config.toml
num_hidden_layers = 13
hidden_size = 384
n_experts = 8
experts_per_token = 1
d_expert = 528
d_shared_expert = 0
hidden_act = "gelu"
moe_layers = [0, 1, 2, 3, 4, 5, 6, 7, 8, 9, 10, 11, 12]
router_score = "softmax"
normalize_top_k = false
routed_scale = 2.83
balance_loss = 0.00819
balance_bias = false
router_logit_norm = 1.5
init_std_router = 0.00873
lr_router = 0.000256
vocab_size = 8192
norm = "layernorm"
norm_eps = 1e-06
tie_word_embeddings = true
optimizer = "soap_variant"
learning_rate = 0.00276
beta1 = 0.95
beta2 = 0.98
max_grad_norm = 1.0
batch_tokens = 32768
max_seq_len = 1024
train_tokens = 313800000
max_steps = 9577
dataset = "wikipedia_en"
Below are experts of layer 6 (counted from 0) of a mixture-of-experts language model. Rows are named up (a neuron's input weights, with its number), down (a neuron's output weights, with its number) and show model dimensions 0-63. Each number is 128 + 24 x the weight over its row's rms, rounded and kept within 0 to 255. Numbers have three digits each.
Before each expert's rows: "comes before" lists some tokens at least twice as common just after its tokens as in all text. This comes from a sample of Wikipedia text that the model never trained on. Tokens count by the router's weight.

# expert 5
comes before: "-", "\n", "|", "==", "The", "==="
up0:108139098051123093150109143114133138142146134180116127122116130147150102156123120124139103140108127115111119114100180113133114132091135106125153097146125093115105117065104148133142168147078180
down0:103108169125117132157159163123127135127154093109113155138154143143117116104140159066049151119123123115109151158146131118141126168115126101095144136107184140089080130163125127124169105131108125
up1:102156088125118099121130180108138135145135170143137126112105182133126120105118138105129120146121132183125093130183124165158086089181137139091058141109156089112074145107110115145123114165089135
down1:110120104133143124118074131118157140133148127115166161199143111127153098147118115058146123135121132146118098119119147154105143136102122126122149151095150117127151148104141140142158138083118124
up2:099141110138151147111107088152127164099126105130077174124099160086138141107144127125107113115119123147076158098142144131166126141144096108142152136150131114092131129171119121066125085147134106
down2:170138097110104149117135142140130123118210097125088156134142168147124073112111121120113137124149113131106147130130132079131157175105119098146159149157137151121124144151121136124153134141068089
up3:172103092159117099148132132147170171087121126121168098152090109137150197112088163136143135129137147150104126139156168106146130109107117140093095124134109147155160151100120126154136099130126110
down3:106110166100140104155093129138148057157134106120063127129079139106114150138162115148118136150135141153129090139136111120166154167136157137162155141115095140104151165143142127097147157142144120
up4:170188120163120077101141133139123099125124114139156115100113083109088107125128121133152065078128124147100112150125160126151140136136134093168172133098159136122162127140134108151128120138080107
down4:138136092120182104143126167134110177150108137120145159114176100118133138138156144141142115090145133124128149093119171174165129074113118138110096116108120105118175132103105169145103076111136109
up5:141149143125145123138129149121129136108106133113096129117145129142148174101137118146111128154058109107127140122125132135106054145130127102133132143124142133154166117143111100125128094128144127
down5:133138131169171096103172144154135115112109111101103125122161120058110129129144125157161128117114119119171114106108111127126112131134083098129154117154123124111110066162161087096120135110094143
up6:148141124078113099074133121136175110150098156158102142130115128119147107160105128167067155123094119072108160101092162116120128122142129145117155124102114141109135123166118127131168150150151103
down6:139124117075119122059116140140176092143123122152127126121129093162109154114138103107149103107110141104148147174141147105117164151201127113121155176124115090111085152134181107147141150124151101
up7:108140118092102109139144114085128156118117094099174140109126140099130079123118157121111116116115103131160158120105106115120121111150131122104171119132067114121144113144069110118091113090107123
down7:153132136127119084073112145154121129142152128154122150160113109112149123117132145119088105122115119109132085113098120114110138091103096113130126169139167132107155153158095147125115131144125142

# expert 7
comes before: " the", " a", " to", " his", " in", " by"
up0:149180143070122085104099101131133125170097133095111187157172156112093118091142130136138113120135123122117115137082115135146141121086116148102116164171150141145115133144132150125187154138148097
down0:135114111096152127123155144102112137128141143120128140158150125140094096143120125175113092126131119164155116106122144139138103108112133100137169111134172148097121140111118132106099132079143159
up1:142132125125123153163126103141103111109136070136110152130112156070123159133094123116176104117099123130130103098126126092125133111107163117115120131149133108142125148146115079119136135153122137
down1:094138114121125126104151162161150163136130172117142111098124088143215136128163172167105097157101139059092141111154167147124117136134160108134146127075152156135120119155120168077142135153139126
up2:123105141121111170176135160120151072179082140090130073119140115182102094114170128136162137082147119111103132132103162084153118149130137123132129116140120154168158120137116140185144108132131168
down2:132120174107154158183153104155136101088095104184139121094109138117115173158142162096143110137151139145143108157097105120143137121113147131117109112100129131110100149131145097110156180173133105
up3:102130147179173155099090161147103091125082157104162107079104136102074124135122090155125127107092116106085116130098156116130110080090114143082126157143092104105155132150118139136123145115127069
down3:126168110132112116119156125085161139085114113114124151122107097148129125128147158155111119091118160137128105107108109140117115137139134135129080140154127126157105114167132115118138121114165143
up4:136132148086087102133113145137084113147157114076109108123095111131135108125132111118099105122132138115115127062119138120136114141133135137105108112116128109108136108135163150103156124143127116
down4:146133137104149128129106141110102123142171113118149144110073113083131146121092124105151104160136157121111140149111151114124080144179117122128123114146099131145131159144131154141126150123149117
up5:145082151074104119127112083114130129122139113126098105164136129145129124080142143157104102148159109146160128144136118143075123110111107111110127097154122111111119118114136111102157148148130151
down5:123127135154144109116122104148105162169116117075149121128102134137113126126101150160131137133126112148085097166131091134106096117114124132115137198164135125143122069125159124117115099123152091
up6:102115149116164131092105091116114109190149133141134134139128144195103128123138158140141177149125123103113110108168156153107166137149116094140129084102131104109122134184074127117134107179103108
down6:088160151121153172109195142106099068116126144100104093157134110134139121110125117124085145154120123104157153188186126147157165121102116079143144082095102115109126162131070121152148134144141124
up7:115125174095171130180123120146117122149138117133099099135135071147143106161121146127172119074135121109141118157113139115131132111094108110149144166157088122131111120169072134094099133116140127
down7:104124125135112115168114096140118149148128092141082143172122128130100098122097154116119157164148157131176141119157155090049175121144178089119127101169108136136135129133153099144141104139151109

# expert 4
comes before: " of", "s", ",", ".", " in", " and"
up0:155115127125139072126131122149115118141100162109093092137156108118133150100150120131114121149093088157105152076147130120070083120163104107135130131134148140112139134115138094103088136131118084
down0:130088129108114131141172093155148133114154148143117150111130125139127173092088068111170104141125085152151139142159152126081143101111146147118136156088149152169118118093124182146120099109110113
up1:113087143099116129124154110138131086136127164165123131179111147125061114087141074134086106165157127098111104152129133146154125124120166097125148151125130151135103127102158099108139103192218116
down1:125143125105151106142159097125145121139158094127146150175100122136158134103095059150142125122111120126111129158175173117104125153138149128093138140131170129149149110126155134145111146109120126
up2:128172098114125136110120108117160113109104100112104111114129099080093112098131116137117128138091092108158110121096136118125121123157137160106109152099169148073078096105132125077166153092100097
down2:122139115124151158128163082126096120095142090125118102102133122141096149091112106149097132094135151063103153159134125136130116139137138154144142132145075096150122126171074138109118125070161151
up3:113123137146104126085110148129116126085105109165124127163125143092133131113128125112170091124099145154083141116132134132081107122146112122144114115089110116084132111110134097094148065093118097
down3:115137140151144114118095195171110129115106113145108110126120129165127116130125118109054119142131171138128112184110163125102112114137088108120114148105161091128095112126125149151135099098132113
up4:104122160126134142114136137126139127158176110108125113121107121150089169157165161131182165127112153135160115158125155158098128124163130146150162113128096129127111144170114147108157095096139117
down4:105095166114156112147115155120131132154083207118156161162148165122127106115122160115075104094140116180134141124150104141165148100101141132125155116115159126122151128158122090190109165116107158
up5:112186123135133116118147102120142155074097127132134154127122114101132134104129113097164121147138088035085113112123161094124146105111141128164156116123126125142127115092148073130128143129130112
down5:115115142092106097108102103117108114101142154119158159079175125084110124129109101119147108193131135099128089095130130103162132108139104150160118166112098132148092129156106150142087163113170149
up6:139144130146158142089109133128119119113123130113097110095072153116160127097092155111122119126130151128132132124165130125146122121116126161136055115089091166122155124119092126102164183132105165
down6:139175119119097134139149121161121137113161153108139117166106106113161153097152129128152126149114133135122170104187128132142098104089150149148144119117131126103116116116111129120098139135129126
up7:114119116102139133137131124125123114083125100166103117168139107115102148146156160081113093110098117138120094125115131090122136170140158168171070124138078078099098157162110087128117139101113113
down7:136099121114189101146119116146109126169102139139143135142149113131136130123107118075149097139138168132140159148078117117137153191148144087153136122131117140154114132131118078105100180138153141

# expert 0
comes before: " ", " and", " which", " a", " but", " he"
up0:124134104111134105150094058085133168093117128129116098138107089130149165139103140103142086141101141092139114177137085089130105149129144093100139130125132171107149133109108131089085101139125121
down0:106151162136189136087159098083093146115145122147132098170158084164120153082121130135101162089125110126106095088117115119126076111187123139101108114124109124123163149112133139153129139105139127
up1:131116110111118155162102138139126122094125170094104124142088140154127158128140155112139119149164086146137107162117121137150133160163141097119132143094153126135114121132092115116115123162138062
down1:109130102138124043145124144144112124138148159076169102116138126116131159106140154164134107124171115124163071132106139169138160109141102150119159131132138136138126097119129132098107136132117103
up2:127155145174081144137113096126109107149154101172137112121132132117146154112131127107112124104166157123117094116157149105169092121180133124113131131130141108152119138143111097131149140104125075
down2:147142121081087124103168127125176170102108124135131104116107153142099126080100137103131165168125114127112155163182135160093100112114152120105156131139155103104124093122166119147128163144127116
up3:168130151140132186117164117152155148157155134131140121114108133116133152153123205147138135119101105124059133107134126151160152129158105119104133095138110104166145115169128073138104093119142133
down3:153132154103124123121077107146162092192136132125183128142113127125131176082129116132131135119144159123110147125161113086141163112174145120106114120134122139136131166084138148132168130097148124
up4:137146149113102107112163121129143081083132110099129106134140114095137170106131164130139111102166102170107143150157112145146138152147140157155113146131181109145135140169171116113165111115098106
down4:158158092129141152085168119122111122112149130108138123092114147130111158133077126158140120154100113100101136107147126112107138122131160104175115160109139162101130105109119154109155125139133134
up5:107114124092117160156121134146123143128154097118120106117113155125147109114135150158131120151109198131139116112134133165123159136132130110107143127122157100118151121091084115137104107111166102
down5:105104100118146111150132144116163107109167174118121137125128132139159111118116098175165092102132181091152157133113135108107117115162144145126160127159120149156058140147109102161128069133108105
up6:086139100087125113126145119160123155145148106143117168131119132126130129121136139118143136074110125102117109107065130106108141070134088115137106172096150107148126124153116168118114127135150114
down6:093104086096122134149137125122177117082169127145115116114120145136104156180144133099132074112103156093104121077079178103158110133079121132112131090097170160132071115123148097135104158134146124
up7:118116127141111184141111114134161130098142140091129120122141134178088126150165138081142160117151130119118143088133134114144118137108110136106095147129160126112120148135091160122142090158117106
down7:160101158115116150117117089161164131174126123104125109143098120142125123128144091135119129131111147108127113077105129095164092140128096097115098083123116145102126121168111157070105088132108098

# expert 3
comes before: "1", "2", "9", "0", "3", "4"
up0:134152125129123124127110116123113124146122143114087112135143120150112161078138134093125142141134138131128138100066119186145111155112105133115107117108131085099130168177124119125101082148121162
down0:112135114110124115120137163162139127095072111093086137123148103155134131120079125134113095128109113156106115164134119089102126115117138141148107108090151137135132145100101117125104100146125142
up1:174159140093125103137084130150105129149161081118140136091117076089143121089104121118114100115142086149133102135146114118145134157115129148130098131106121141091098151170127126120091105134108100
down1:149114092121107157130110160144143105127150121125116137101107138117132134113103146055117139125082133148107123120122153129144161112146147084097096110122163156132175152092117078160122085125121131
up2:124156128072134117154124181122169071123128097112107120144161076135141157140084103135095154105142125132133088099155120111137138123114075114148127094099140123153113127167172130110125166112144166
down2:106107149108130134096131146150157101116159111116114143105117158111211163131075132139119129132123152135122128169101158156115136133096102134090130092109144101118081127117121113089156156096083124
up3:181183149095130138118111143130156159130171129135160163090101160099151148160143178109150116109112122100143160142160109148178163137140139147107155137138105133143115158093147112173111160127119154
down3:102112140145144093148127149148151124113103116132091133146142134124105095123142100161125129143124065155099162124115128109153117163151105147106106101177122146111130127112144116123124087107132084
up4:126087097133153104089089081132156120142113115119140100149131128147109164129166137094150163139124168101147117087111122162106137150121128106102097137143124149105128126131108120129140103155119099
down4:163116115108127125145126090118156087093131140112163094121134109149141114077145078106137120113094135152090130102154086095138099105150147123158188129136123135148146115095108113151119077157158132
up5:072144092127107144144113146116119122118155132144158108104132137112164115125134101130104166153123124126145157120126096193119129101121138089154151121174107098116160121128108119121176136118119120
down5:133131118129094143127119150135116126136085118126148133123178122129126105177157114165110113101132147149102134117112143156147138093079134177125111154084170129138137150142170134116128134139119137
up6:118104087119153107115136120098117106061121117121147110113132144121160128096086123167123128104122137093170134106090109120158170169131160124140155097139137159126160118125161143120115131119135090
down6:146103129104136115151130144122130136083128157128156110135127114167143106074101113156093075159137111155160125132171148137122116108140113067123105121155149130104087096115129088132140137124156145
up7:129160094093125125147107112120137164129155142113126149152126127099139123125130113140108122163101100100134105092125100118150138118106109121158133114151130113146133131143140113083159108128140127
down7:103106116084099130111123118138134138103109112113106127151180145110196146106111095099131109139125148146143143118122164091149180131130147165081127093116136152070137131144096182118100133126143146